From a checkpoint of a small mixture-of-experts model trained on Wikipedia.
Experts: 64 experts in each of 11 layers, 96 squared ReLU neurons an expert, a softmax router, a shared expert of 256 neurons.
Training: a variant of Muon for the experts, 487M tokens.
Below are experts of layer 6 (counted from 0) of a mixture-of-experts language model. Rows are named router (the router's row for the expert), up (a neuron's input weights, with its number), down (a neuron's output weights, with its number) and show model dimensions 160-239. Each number is 50 + 15 x the weight over its row's rms, rounded and kept within 0 to 99.
After each expert's rows: a language model's description of what the expert responds to. This comes from a sample of Wikipedia text that the model never trained on.

# expert 9
router:47 42 43 49 48 61 43 60 53 30 43 47 42 26 21 40 34 50 64 64 67 50 60 44 32 42 56 57 41 47 48 36 32 69 50 75 80 54 41 64 33 59 47 80 74 51 61 50 63 74 57 62 53 41 23 29 13 26 50 41 53 52 41 42 80 60 52 21 56 46 56 30 41 34 57 58 65 65 72 55
up8:36 50 90 15 37 42 52 37 72 66 36 65 27 46 32 37 38 70 45 62 58 82 47 45 69 41 53 37 80 43 51 70 43 64 54 56 54 45 66 35 53 74 38 72 37 68 42 42 38 99 34 54 80 64 50 45 54 43 26 67 44 40 66 56 59 29 50 42 48 52 36 49 55 41 50 58 62 47 69 59
down8:51 43 37 40 53 41 74 47 66 28 55 31 42 49 50 82 42 25 46 41 58 69 47 56 11 67 47 48 48 58 41 18 62 28 53 54 71 36 71 66 43 52 33 52 59 41 51 60 53 29 82 49 52 23 27 51 37 54 82 73 36 31 60 45 40 41 33 41 59 58 78 26 43 62 29 39 68 50 37 74
up9:56 33 34 49 53 68 69 55 37 66 69 65 82 22 66 64 47 63 25 61 48 43 37 56 49 82 34 35 41 39 46 89 27 53 58 20 65 55 39 57 53 31 26 31 67 70 51 72 55 72 39 42 54 65 41 74 56 61 36 41 55 58 47 72 22 32 33 56 39 61 34 28 43 35 30 69 34 54 67 32
down9:58 67 42 52 67 57 52 40 26 25 42 36 44 47 27 54 64 40 61 49 61 41 50 49 42 30 62 48 62 54 63 42 50 49 52 61 56 79 49 24 41 29 89 55 38 59 57 30 81 34 49 51 31 50 47 30 36 45 46 50 45 26 43 63 66 55 42 17 36 75 46 29 39 78 35 59 52 62 49 58
up10:53 64 54 73 58 59 55 61 32 51 42 37 52 49 22 53 32 51 51 43 63 45 57 34 41 56 59 54 59 53 30 50 44 62 47 62 58 43 92 61 33 58 56 34 62 84 48 46 52 28 46 68 45 31 41 59 67 68 51 37 41 51 40 41 65 44 67 48 58 46 53 57 48 62 38 60 51 52 62 84
down10:53 51 53 22 63 58 21 61 41 45 79 72 72 27 62 30 49 38 66 69 59 56 62 61 83 37 30 41 62 14 39 56 59 83 64 40 14 56 38 28 39 37 60 39 32 11 60 43 65 41 57 48 37 49 77 60 46 54 49 38 62 40 48 56 68 77 62 51 61 28 45 59 46 65 71 42 69 76 79 68
up11:59 62 37 68 71 49 39 86 51 38 59 32 52 33 53 59 43 50 50 64 52 46 21 41 56 59 49 43 72 40 40 51 51 43 44 47 68 61 67 59 52 67 60 63 64 35 31 56 34 49 30 60 37 63 32 53 34 57 40 46 45 59 63 40 60 43 42 32 58 35 55 40 55 53 38 32 80 54 65 69
down11:67 54 61 47 13 57 52 59 42 60 50 49 92 48 39 56 54 69 54 62 59 65 39 69 42 42 37 50 50 60 38 61 60 73 56 48 43 25 50 41 35 60 72 54 57 59 47 42 50 51 47 57 59 68 61 55 54 64 53 22 22 30 44 38 49 37 56 62 37 49 27 98 56 38 58 59 49 64 57 40
up12:49 43 79 52 38 41 54 30 57 36 33 40 33 67 31 50 82 25 60 59 58 56 27 23 48 42 58 27 72 29 27 28 37 16 37 40 34 34 51 47 58 42 42 63 60 49 34 36 52 29 45 29 81 35 41 63 46 66 50 15 52 40 45 24 37 57 56 50 60 59 39 83 63 43 58 53 66 50 52 52
down12:35 59 48 70 46 57 36 45 23 82 34 54 60 40 54 61 80 68 50 84 46 30 76 46 55 68 45 63 62 81 36 43 36 61 55 38 25 72 45 57 48 38 58 28 61 40 46 69 60 72 20 20 39 49 19 55 59 52 53 71 34 55 38 52 43 72 60 32 40 58 31 53 50 80 65 39 81 50 58 61
up13:47 47 34 44 77 50 38 63 61 07 62 39 67 46 19 53 32 67 29 26 67 61 46 54 37 77 43 63 50 36 53 69 62 34 47 43 33 36 76 59 21 55 60 39 56 37 46 29 83 27 71 32 25 41 44 35 55 31 55 61 34 41 44 53 73 49 67 54 50 18 86 24 34 63 61 46 64 70 40 48
down13:24 52 63 59 26 44 66 54 61 46 62 36 42 51 45 53 35 42 52 70 37 52 78 46 42 57 49 50 23 49 43 64 62 71 51 27 45 54 53 58 60 37 56 29 31 46 33 60 53 49 55 65 21 57 57 45 25 17 62 26 52 14 54 37 49 66 44 51 44 50 73 46 69 23 39 53 49 66 31 52
up14:60 38 30 49 40 65 73 32 51 68 48 29 52 42 37 68 36 34 50 60 39 74 28 33 46 56 61 26 51 70 62 92 58 28 37 59 93 50 58 56 50 51 37 59 82 43 53 44 36 54 44 37 42 43 45 48 36 64 39 45 35 53 63 63 66 56 60 32 62 12 78 24 48 64 51 47 59 38 38 47
down14:55 57 52 69 63 59 40 26 68 47 54 64 44 41 42 19 39 32 90 40 55 38 77 55 79 55 56 78 87 42 57 37 16 64 45 51 36 61 42 37 46 42 52 51 17 57 56 45 36 44 43 64 39 29 18 43 61 39 29 68 61 71 64 64 46 40 50 62 43 77 28 33 42 40 55 79 51 62 38 44
up15:70 56 67 63 75 38 34 30 38 44 61 51 53 41 48 60 56 48 60 61 32 51 39 29 30 41 48 32 55 48 44 60 29 51 41 68 60 29 81 61 17 52 40 59 61 30 56 41 29 62 40 61 53 76 57 64 54 41 51 28 62 41 57 28 29 39 27 32 51 55 41 55 73 11 75 79 63 61 57 59
down15:24 64 21 43 40 83 51 58 49 39 46 78 23 50 57 51 33 33 19 50 61 34 55 34 47 63 51 76 29 63 46 55 60 58 37 46 40 40 52 46 34 66 69 35 69 55 65 52 52 66 80 37 28 17 69 43 52 39 69 51 20 72 54 53 41 66 44 46 55 42 51 20 37 59 36 45 53 30 64 41
What it handles: Verb and adjective suffixes

# expert 43
router:59 46 50 63 71 67 18 71 50 41 45 46 55 21 60 32 44 70 60 47 60 33 39 34 83 57 43 43 41 55 62 52 32 33 58 55 60 30 40 56 49 69 55 60 53 45 59 46 54 41 49 70 27 24 33 47 32 32 47 42 63 61 48 69 83 60 53 33 41 39 39 28 43 48 60 70 51 39 56 62
up8:57 37 25 39 82 41 38 94 43 57 55 54 40 41 46 60 51 30 53 58 50 62 59 38 33 55 46 47 50 52 70 54 25 41 67 72 32 63 40 25 39 52 55 37 68 54 69 45 33 61 70 50 50 23 52 44 62 28 73 56 48 58 37 63 58 68 27 52 71 45 62 67 28 77 58 60 54 50 46 74
down8:27 59 43 79 57 39 56 51 47 63 60 60 12 66 66 34 34 35 62 37 40 50 52 51 50 59 53 55 37 36 42 55 80 58 84 40 58 57 77 47 57 32 32 30 43 65 66 32 70 30 63 69 46 54 34 28 80 47 48 54 29 41 38 59 56 74 50 26 63 62 49 61 63 41 57 40 69 59 50 63
up9:88 92 52 23 37 44 74 54 37 13 33 59 52 43 67 73 31 57 56 50 59 50 30 49 60 69 49 39 68 53 55 62 71 55 31 55 33 44 54 56 45 55 22 54 38 46 64 43 50 50 45 54 66 34 45 49 64 26 23 29 48 69 32 79 43 73 37 61 54 47 26 39 51 57 48 45 78 59 14 41
down9:23 52 57 47 51 84 42 52 58 59 36 82 40 53 55 43 30 39 53 62 45 29 38 29 49 44 52 76 45 35 54 50 53 56 49 29 39 59 38 37 36 57 61 45 39 50 48 67 54 53 68 51 74 28 31 41 60 67 50 51 41 55 47 32 66 80 18 42 67 55 48 40 74 52 45 51 47 75 53 62
up10:31 67 51 51 49 55 50 47 60 79 35 67 75 19 38 42 45 43 51 37 65 46 50 37 49 58 63 47 55 66 63 44 32 58 51 57 29 68 44 33 48 52 25 52 27 62 67 41 50 48 62 41 53 38 51 53 58 70 64 62 61 50 70 64 83 73 58 50 36 35 69 63 55 39 48 62 68 40 51 93
down10:47 51 62 48 41 15 66 40 29 48 54 45 45 52 64 65 79 41 49 43 45 52 51 65 35 34 41 72 26 26 49 77 54 45 41 76 65 63 76 36 39 70 57 42 63 47 40 62 43 57 66 42 36 55 49 63 93 55 65 50 34 48 55 59 45 51 34 62 59 63 45 32 52 42 50 44 57 50 65 46
up11:67 20 42 40 27 34 80 55 31 38 52 39 57 48 59 38 39 47 60 51 24 59 66 41 51 53 43 66 75 73 53 37 53 56 53 43 66 59 34 38 55 48 66 36 50 51 42 46 77 41 23 64 45 45 57 62 58 30 66 43 35 31 56 43 50 47 68 40 40 49 38 57 14 59 49 56 50 33 36 65
down11:55 45 55 43 46 76 36 44 37 64 60 35 60 49 36 39 57 59 57 89 41 50 48 34 62 52 71 34 62 44 35 39 31 33 36 67 50 86 31 51 64 41 72 39 59 35 36 14 43 52 51 57 44 57 20 49 62 39 70 61 64 51 57 37 49 42 36 88 70 29 56 50 31 47 81 45 57 69 45 53
up12:47 62 32 38 51 68 60 65 64 33 55 65 66 43 56 56 28 42 36 44 27 29 58 43 45 39 51 60 66 38 01 34 52 42 54 48 50 84 46 56 54 59 24 41 29 68 46 48 57 68 72 46 70 49 38 59 38 57 56 44 65 75 60 65 54 61 49 58 68 51 59 41 64 40 78 33 49 42 48 60
down12:29 58 66 57 45 39 62 65 63 53 25 49 60 38 25 83 68 57 44 68 64 53 40 71 44 52 22 35 56 56 48 61 62 33 56 54 40 42 56 24 24 40 55 73 53 30 45 74 43 58 43 47 32 67 41 60 44 35 53 63 56 58 60 20 51 46 82 64 46 40 57 37 53 77 79 35 32 35 63 72
up13:29 34 38 34 44 65 70 56 30 73 68 51 57 59 63 43 44 55 42 40 33 79 39 29 73 34 31 34 51 46 59 51 65 34 33 28 65 32 58 54 46 73 63 80 53 56 56 26 74 40 63 51 39 67 39 40 73 68 67 44 55 42 56 35 48 61 65 58 52 62 73 52 32 24 70 77 58 72 39 76
down13:43 38 38 64 68 33 42 46 59 68 55 56 70 60 43 44 26 40 60 69 78 59 69 70 31 51 39 38 62 10 75 47 43 49 23 40 53 65 59 42 40 60 35 31 48 55 37 65 42 66 41 50 50 49 19 52 42 71 33 63 61 36 61 69 57 34 72 40 34 57 34 35 41 74 52 39 60 63 75 50
up14:50 48 50 24 54 53 32 65 63 52 62 55 51 61 46 75 51 78 40 53 57 28 32 36 63 17 53 46 41 68 44 57 51 02 46 54 56 50 27 38 48 53 66 56 65 53 37 48 47 61 38 66 38 41 39 85 68 57 60 42 44 38 56 36 46 59 35 44 51 34 62 53 55 29 45 65 62 51 21 57
down14:47 44 47 70 50 36 68 40 43 64 64 49 63 82 38 54 62 40 17 52 29 32 50 33 69 77 41 76 65 64 57 44 52 23 35 62 51 03 62 62 84 45 60 55 53 76 37 65 36 67 55 73 33 78 43 33 49 38 41 55 62 65 48 40 48 52 36 48 43 15 31 55 34 48 48 52 52 60 44 36
up15:53 62 53 39 46 51 72 58 34 47 30 60 58 42 25 46 42 55 58 41 34 59 46 34 46 20 52 54 85 31 60 13 78 30 67 62 70 23 54 66 28 76 44 36 46 58 56 60 40 33 78 51 42 41 38 70 24 45 26 39 30 65 21 56 29 64 42 66 23 69 28 81 48 65 42 63 71 11 36 49
down15:42 27 38 51 38 53 42 23 58 73 71 38 72 52 61 74 47 52 46 58 78 37 61 49 60 51 51 53 17 56 63 45 38 37 49 39 56 74 60 55 40 56 62 64 55 42 29 42 28 32 68 33 54 27 64 49 34 25 36 57 59 40 49 47 53 70 47 45 41 46 50 34 61 28 47 61 34 48 63 35
What it handles: Sentence-opening determiners

# expert 30
router:47 62 47 68 49 58 44 55 55 45 39 29 49 48 43 51 42 66 58 96 44 29 47 59 43 29 63 70 35 52 59 51 31 48 51 61 82 39 46 67 60 51 43 69 61 64 49 49 49 65 37 61 66 44 35 37 21 59 58 21 41 50 40 17 67 62 41 62 42 39 29 50 56 41 60 63 77 55 68 76
up8:20 56 77 55 50 55 70 37 49 39 49 56 37 31 32 48 56 69 27 44 40 32 62 58 52 67 69 74 58 43 69 43 39 65 21 75 57 47 49 32 56 70 34 33 55 68 59 22 28 70 58 48 60 54 62 62 51 51 56 43 56 20 34 30 76 51 51 81 47 33 14 63 59 45 26 50 51 51 59 60
down8:54 87 58 45 19 37 77 65 60 37 28 22 41 45 48 61 80 63 27 50 46 38 60 51 17 51 51 21 64 42 49 63 37 66 70 42 73 60 40 43 59 44 39 57 70 48 32 43 49 51 58 47 31 61 64 57 52 70 58 57 39 77 17 49 56 55 51 26 58 51 74 52 41 70 51 58 38 48 44 59
up9:56 27 47 51 73 54 77 50 36 70 67 33 18 24 64 31 11 55 57 35 43 26 50 45 39 66 58 58 42 38 58 37 58 45 40 60 87 55 28 42 49 55 38 58 51 37 59 54 69 15 57 66 38 61 33 50 50 25 74 45 62 57 65 53 50 53 46 45 45 26 53 47 78 60 20 43 53 48 64 34
down9:71 76 42 70 58 64 43 56 90 62 57 67 76 62 56 36 41 67 83 59 24 22 50 61 44 18 42 39 50 57 61 34 50 58 74 53 55 57 58 52 65 25 53 25 61 42 32 66 44 55 18 52 55 61 49 52 63 81 54 46 63 46 34 48 18 50 60 50 67 49 31 55 64 58 58 86 35 49 42 54
up10:31 50 58 65 35 59 29 40 53 46 61 26 34 33 46 53 70 42 43 77 59 21 38 62 50 57 18 55 70 50 44 63 56 65 71 30 61 33 62 42 41 40 21 22 44 45 56 62 41 67 63 48 36 51 41 32 26 47 50 25 46 40 28 42 65 43 33 32 64 73 29 62 44 29 73 56 68 48 37 30
down10:53 41 47 51 33 59 41 38 60 28 51 55 19 62 58 21 52 40 58 57 57 42 42 60 36 48 14 12 42 36 45 51 27 60 29 53 69 73 57 40 70 48 75 50 58 55 39 59 58 66 54 64 69 61 57 85 47 57 56 29 48 21 17 65 38 56 47 52 58 67 42 63 45 75 34 39 60 75 68 36
up11:54 36 71 30 47 46 55 73 62 27 41 37 64 62 42 58 44 64 47 64 50 58 75 30 00 52 77 47 11 46 48 77 38 58 54 46 55 45 51 67 57 29 61 43 53 74 19 72 57 69 49 39 50 74 65 42 65 33 46 58 10 65 51 58 50 46 57 61 85 21 46 46 71 48 55 34 26 60 30 52
down11:44 32 59 65 62 77 56 46 45 71 80 70 53 15 25 52 50 62 43 42 23 56 54 65 64 41 48 53 40 38 62 89 25 58 57 67 57 41 43 44 11 64 58 42 43 26 77 69 84 57 39 21 39 38 45 41 66 54 55 37 20 73 57 58 67 66 64 33 42 60 71 50 74 77 99 42 38 46 53 29
up12:53 58 69 47 20 63 69 64 32 19 28 48 73 61 57 48 28 50 47 89 02 60 21 38 23 41 35 50 31 80 51 41 46 62 53 76 54 35 55 20 35 55 39 62 46 26 51 46 32 49 40 47 76 43 64 26 61 29 41 52 48 60 44 49 65 26 69 59 54 65 69 49 36 61 58 64 77 72 35 44
down12:71 47 53 47 32 61 66 55 47 53 60 70 52 54 58 36 51 61 27 51 71 23 30 53 55 55 65 68 81 45 59 57 56 53 52 50 43 56 26 30 37 85 42 32 17 63 56 64 59 59 47 42 33 44 39 60 29 16 50 66 60 35 33 70 34 64 62 54 35 64 68 33 50 44 67 45 43 42 41 42
up13:46 42 57 44 51 19 60 51 58 69 53 28 53 40 40 29 56 40 53 59 24 31 56 53 40 54 62 62 40 56 59 52 30 30 57 19 46 54 40 52 46 42 55 57 33 50 59 75 61 44 48 70 63 48 56 22 33 61 59 47 78 36 62 59 01 57 47 62 71 36 38 37 61 55 74 49 39 40 71 38
down13:54 67 70 34 41 42 42 44 79 72 46 48 48 32 42 50 78 37 43 60 55 45 35 47 85 46 35 32 42 63 52 48 60 60 25 30 65 49 60 32 42 56 51 26 69 41 58 57 61 58 50 12 81 35 44 58 53 59 46 60 26 64 69 60 42 44 58 67 53 37 49 50 48 48 44 50 58 66 68 45
up14:56 56 47 57 78 51 43 81 47 41 39 40 47 35 58 45 19 65 46 40 63 35 36 56 59 37 60 71 45 59 58 49 39 62 30 67 54 51 67 82 27 32 28 53 32 46 43 34 66 47 39 79 56 55 44 47 46 59 50 60 51 37 54 36 18 77 62 42 22 27 45 54 77 45 37 46 84 20 29 62
down14:72 52 33 43 51 38 73 46 57 44 38 61 50 45 23 57 54 44 42 38 37 58 94 45 43 58 59 76 64 42 44 47 25 40 36 49 59 45 22 87 42 45 52 18 31 60 76 60 44 52 44 48 45 36 62 85 63 39 64 50 53 50 23 63 56 26 37 91 38 49 71 48 42 50 32 33 40 57 46 29
up15:48 59 56 45 43 56 60 63 97 70 56 16 55 45 54 58 27 53 36 41 60 52 57 51 49 56 50 73 58 52 54 36 43 40 76 50 82 60 63 64 29 47 12 00 39 27 56 66 59 24 50 56 26 53 40 41 37 26 41 41 45 54 64 42 76 36 40 56 56 22 45 33 30 56 65 64 63 63 66 61
down15:35 84 52 45 52 40 65 42 54 22 55 29 60 38 54 58 49 33 45 30 61 72 45 63 62 42 58 49 56 47 19 53 63 64 31 44 61 31 61 52 69 53 58 68 42 44 37 76 37 44 60 41 34 88 51 55 61 63 44 51 54 67 32 45 50 46 68 66 46 74 57 52 54 52 60 68 28 64 55 60
What it handles: Foreign and technical pieces

# expert 38
router:59 47 31 55 52 45 27 46 47 43 30 28 73 22 56 49 56 45 61 38 52 58 28 43 44 64 23 57 49 61 69 35 46 38 52 75 63 23 50 59 59 61 42 73 87 58 30 43 33 57 54 67 49 44 40 59 33 34 33 46 70 68 55 38 62 60 55 66 51 40 41 61 39 32 45 50 53 23 63 58
up8:43 50 65 41 53 62 58 52 71 67 43 01 56 48 36 34 65 73 39 18 97 73 49 46 52 73 80 36 55 56 76 54 58 10 38 42 85 52 72 61 56 56 56 54 71 75 30 25 63 59 54 60 45 51 66 45 41 58 39 43 49 68 73 58 45 42 65 37 74 65 55 69 40 72 61 57 54 48 57 70
down8:53 38 45 29 64 47 58 70 49 34 41 59 53 31 60 59 18 34 31 48 45 37 52 53 40 16 63 63 41 74 18 55 74 49 53 75 55 33 77 91 24 63 59 70 63 24 48 24 42 45 41 33 50 45 47 76 49 85 61 45 41 45 56 10 26 59 49 56 42 22 70 67 49 30 30 75 32 39 50 61
up9:44 20 56 45 25 32 31 48 55 62 62 69 72 48 72 52 28 45 66 59 59 72 28 45 66 64 30 69 74 54 46 45 39 49 33 50 67 35 43 63 64 56 37 58 72 46 48 33 46 38 48 51 36 47 14 52 47 38 34 54 73 63 41 37 50 32 60 50 63 54 34 85 39 49 29 30 65 33 56 71
down9:29 26 35 65 41 59 62 31 68 53 55 50 49 69 49 68 48 34 32 68 57 91 58 50 26 55 47 46 60 41 41 45 47 73 60 26 48 44 41 73 54 44 72 31 51 49 50 72 01 17 49 46 42 41 56 63 62 38 29 53 57 53 56 69 45 32 65 59 33 32 45 50 46 56 63 34 28 57 57 76
up10:67 79 48 82 52 43 32 52 42 49 32 59 46 41 35 43 59 67 41 51 54 79 23 49 13 59 54 59 46 71 63 51 44 38 80 59 62 29 59 49 65 69 39 66 43 10 58 47 43 41 64 39 56 23 52 50 39 40 51 52 60 51 37 48 47 44 51 51 38 19 45 87 76 27 41 49 78 59 77 60
down10:43 50 62 57 48 49 67 59 48 37 57 50 52 18 40 47 52 73 34 52 61 83 29 15 55 67 39 44 34 51 69 75 14 49 60 65 50 10 22 41 42 47 30 42 63 62 46 44 69 37 70 58 34 26 42 69 32 58 56 75 55 24 65 26 52 40 50 36 37 38 41 40 40 64 39 51 55 44 81 75
up11:34 45 54 37 45 70 44 30 35 42 37 54 71 34 53 38 33 85 49 58 55 46 53 58 26 57 36 60 64 28 70 37 56 50 70 65 52 34 49 40 41 41 45 50 44 48 43 58 50 60 60 58 49 31 54 38 27 41 47 51 63 46 58 23 70 51 67 46 69 53 54 70 44 61 64 51 31 00 64 59
down11:33 57 35 17 40 37 51 45 58 30 50 45 25 66 58 27 39 36 45 42 71 69 62 19 72 39 72 50 47 85 55 67 60 44 38 36 60 49 73 65 58 70 52 58 50 56 43 28 48 51 36 38 61 35 57 60 52 59 61 44 50 45 40 07 34 45 24 39 39 38 42 64 63 61 28 70 73 67 43 43
up12:45 52 42 25 53 49 38 69 55 50 68 45 41 65 88 48 72 36 71 46 45 65 49 36 49 50 35 34 68 40 41 36 69 78 45 56 53 56 29 45 43 50 71 47 84 37 44 47 38 73 27 53 40 56 48 49 47 44 31 37 61 46 59 44 63 37 62 57 48 45 40 72 42 53 49 49 27 24 25 63
down12:57 76 56 36 61 56 37 53 67 35 50 20 32 31 43 50 39 56 11 77 06 42 80 47 36 52 40 54 50 68 62 44 55 61 23 84 56 32 27 33 68 30 56 66 45 58 47 59 56 64 51 53 73 28 36 33 55 35 67 68 71 57 60 51 63 10 50 53 32 54 61 65 42 43 12 24 84 73 48 47
up13:52 60 36 48 48 33 62 36 44 73 41 48 71 44 20 51 51 75 26 51 17 76 49 53 61 15 79 42 57 61 56 22 61 59 66 17 61 44 65 45 42 46 46 36 45 48 40 29 57 41 65 66 69 59 71 55 42 49 50 71 63 86 54 44 36 37 42 59 21 40 57 64 69 45 36 43 34 63 34 38
down13:19 47 40 45 19 59 56 06 48 40 46 70 44 29 70 76 47 48 51 66 52 33 48 64 71 00 55 58 82 46 36 25 32 59 52 74 67 56 28 35 56 62 31 48 73 45 16 36 52 53 58 50 43 44 53 57 55 58 73 64 66 34 66 39 55 53 57 37 60 49 46 50 48 61 67 62 09 45 43 62
up14:43 39 55 38 58 56 50 63 33 43 50 49 45 67 38 71 67 42 26 59 35 61 39 76 49 84 40 48 39 40 51 32 58 61 56 60 38 33 59 38 46 71 46 36 63 29 21 35 50 40 57 55 54 26 55 58 44 48 74 67 50 58 58 66 57 18 58 48 53 52 47 69 39 42 80 81 36 44 76 38
down14:49 54 68 50 49 77 40 69 50 54 54 53 41 71 40 54 27 43 69 43 33 70 14 55 61 42 43 46 58 35 50 47 56 49 49 40 41 52 72 47 49 55 61 64 23 31 23 35 40 62 32 57 35 66 28 63 46 70 36 34 70 44 57 63 39 54 47 58 74 69 42 66 57 59 36 78 51 65 45 48
up15:71 56 55 67 62 57 55 61 29 70 50 52 42 43 17 80 52 68 48 65 62 37 34 40 47 89 72 52 33 55 66 27 64 45 61 71 46 39 76 41 57 52 17 00 55 21 62 57 44 67 41 47 36 42 57 22 50 37 46 51 64 34 62 50 77 47 44 63 79 17 71 42 61 50 26 40 55 39 33 54
down15:52 42 72 61 52 58 49 69 43 77 65 92 56 39 42 41 46 44 39 36 42 66 45 65 68 45 73 49 65 52 41 41 30 84 20 58 35 73 73 47 83 45 29 33 64 67 63 57 40 49 27 69 46 31 51 42 28 25 47 64 44 24 46 36 54 64 50 49 52 01 52 38 68 61 68 41 58 47 71 48
What it handles: Nationalities, places, events

# expert 63
router:69 58 39 77 56 36 28 65 62 54 53 36 70 36 55 39 79 71 68 53 53 55 41 46 59 37 50 84 37 47 60 53 35 42 67 79 62 49 60 63 47 53 30 62 55 40 43 38 69 82 33 63 53 40 41 42 44 50 28 24 64 50 46 43 70 56 37 86 57 29 39 30 34 59 41 45 76 60 56 64
up8:38 52 62 56 21 31 59 35 43 46 41 22 71 50 29 18 36 65 38 60 97 71 71 38 65 68 64 30 59 28 57 49 63 41 53 34 84 64 19 44 40 55 61 72 53 56 32 46 32 99 63 61 39 50 55 59 11 63 51 58 36 25 30 49 64 35 57 46 65 66 43 44 39 57 62 45 48 66 56 49
down8:43 50 61 45 46 53 53 38 51 49 39 35 43 72 38 74 50 45 37 47 71 69 57 68 57 43 57 33 54 79 31 46 57 48 55 39 79 32 26 56 35 66 45 64 28 34 39 48 30 50 70 41 78 54 49 31 53 16 68 56 60 39 56 55 35 25 59 54 56 37 54 54 61 36 46 44 37 86 42 43
up9:49 50 32 55 21 31 56 77 53 57 31 18 41 30 56 40 33 63 41 56 44 34 51 32 54 66 30 47 42 78 86 48 50 51 64 39 51 23 67 33 26 57 32 52 60 68 59 29 56 48 56 51 46 41 57 56 49 48 41 39 66 67 39 46 76 47 48 74 46 41 30 35 42 52 68 72 76 60 45 83
down9:40 71 35 46 44 43 65 46 50 62 16 20 81 35 67 69 76 33 73 41 51 58 42 19 72 42 31 56 59 41 82 27 34 52 69 50 25 72 41 45 56 13 31 58 50 39 35 47 11 54 68 48 51 65 41 33 63 60 55 69 58 39 49 52 46 45 43 42 56 44 44 48 26 51 71 52 58 66 67 64
up10:61 51 43 70 43 34 68 89 72 35 53 33 49 42 52 53 42 41 61 43 46 57 56 46 37 69 47 31 73 67 65 51 27 36 53 58 48 60 65 43 50 60 60 53 37 66 62 44 25 50 65 64 50 68 46 44 58 32 35 31 41 64 42 67 29 52 13 44 34 53 43 79 37 53 50 43 61 54 32 29
down10:33 50 69 49 62 37 32 66 56 32 57 61 48 28 50 40 33 54 48 49 68 51 71 58 60 48 57 51 61 36 63 62 31 55 49 57 82 57 39 58 31 91 64 55 30 75 81 30 51 47 00 31 64 49 49 61 29 17 45 45 51 39 63 62 32 56 53 28 40 36 59 50 56 51 61 62 44 41 50 31
up11:40 57 50 59 54 41 62 47 27 64 47 58 27 71 59 63 40 80 53 09 55 39 42 63 41 56 36 69 36 64 46 43 73 39 57 47 74 37 46 54 52 73 74 40 55 53 53 67 39 46 58 50 53 48 80 17 65 39 09 30 68 56 68 64 69 62 37 41 47 53 63 50 44 57 25 59 48 40 41 90
down11:44 49 68 46 54 67 42 64 50 54 38 69 39 67 72 41 32 47 36 65 41 55 74 41 69 56 57 39 69 55 61 55 39 25 56 45 68 56 47 33 48 33 31 43 48 49 53 40 37 46 46 52 33 52 51 19 29 11 59 70 57 48 39 66 38 46 54 80 63 46 84 45 65 37 50 16 44 24 53 35
up12:43 44 83 46 46 48 43 47 33 53 62 13 43 73 56 27 39 61 40 43 58 54 25 54 70 31 50 63 28 36 47 41 58 41 51 40 38 56 45 21 39 73 23 79 58 65 63 43 47 53 43 48 62 54 60 58 43 30 25 28 72 66 68 94 38 37 17 47 50 57 42 41 60 50 59 64 47 77 37 61
down12:56 41 52 60 52 63 48 39 46 58 62 60 63 33 70 56 71 63 43 60 63 52 54 37 25 59 17 47 62 53 70 52 39 50 47 39 42 57 47 54 69 43 33 92 53 65 40 57 36 40 43 48 58 19 52 53 59 57 38 59 56 73 17 75 46 72 58 36 52 41 47 76 49 51 63 50 54 64 55 35
up13:37 53 71 47 46 53 48 48 73 35 48 61 42 60 41 45 42 40 43 55 49 41 43 54 43 43 70 53 46 60 59 65 23 27 60 43 35 56 40 41 38 67 59 17 71 77 55 38 66 69 44 37 40 54 34 23 45 34 68 45 18 79 36 55 44 68 63 64 20 23 57 67 60 34 58 51 31 21 36 44
down13:61 39 45 56 46 67 36 59 48 22 33 24 52 48 56 44 70 53 54 38 55 33 75 71 61 45 57 69 71 50 69 39 87 35 62 48 55 52 79 45 68 51 60 63 41 51 50 55 46 38 56 43 52 62 48 56 33 56 38 60 45 50 58 13 74 53 65 42 37 21 46 51 72 54 37 51 35 03 40 51
up14:35 42 63 52 48 20 56 37 58 40 42 66 33 68 44 39 66 83 47 70 52 30 72 48 47 65 85 38 34 40 43 38 45 12 62 75 24 43 48 41 49 45 65 70 61 27 30 53 44 69 32 38 41 16 53 65 44 15 68 49 54 73 53 53 44 46 54 41 33 73 43 44 61 46 55 73 40 33 61 59
down14:42 34 46 49 56 41 25 51 57 49 43 59 76 51 53 64 60 41 63 53 83 55 23 53 68 30 49 52 69 54 49 59 50 48 61 36 62 39 57 68 66 79 44 44 77 67 52 19 49 45 60 40 33 50 46 47 74 43 52 37 37 57 34 46 49 55 47 49 37 68 48 64 64 34 60 52 67 44 42 45
up15:51 44 59 53 65 49 57 58 34 41 51 16 53 29 59 39 40 54 55 54 65 18 80 44 63 61 63 39 39 54 23 59 57 39 76 52 64 61 34 93 62 62 45 62 49 29 59 56 49 39 23 34 42 65 60 54 27 54 42 45 58 41 66 74 32 64 45 70 44 25 43 66 56 19 55 50 49 40 80 29
down15:69 37 47 62 30 58 56 21 49 29 30 62 58 45 69 62 72 72 40 54 51 56 46 60 48 57 76 34 55 47 75 51 38 49 39 92 34 43 43 48 72 47 40 37 41 32 20 56 55 24 58 48 76 33 54 55 78 21 21 44 40 44 54 50 35 71 56 56 42 65 69 47 66 42 56 46 57 38 65 39
What it handles: Directional and color name words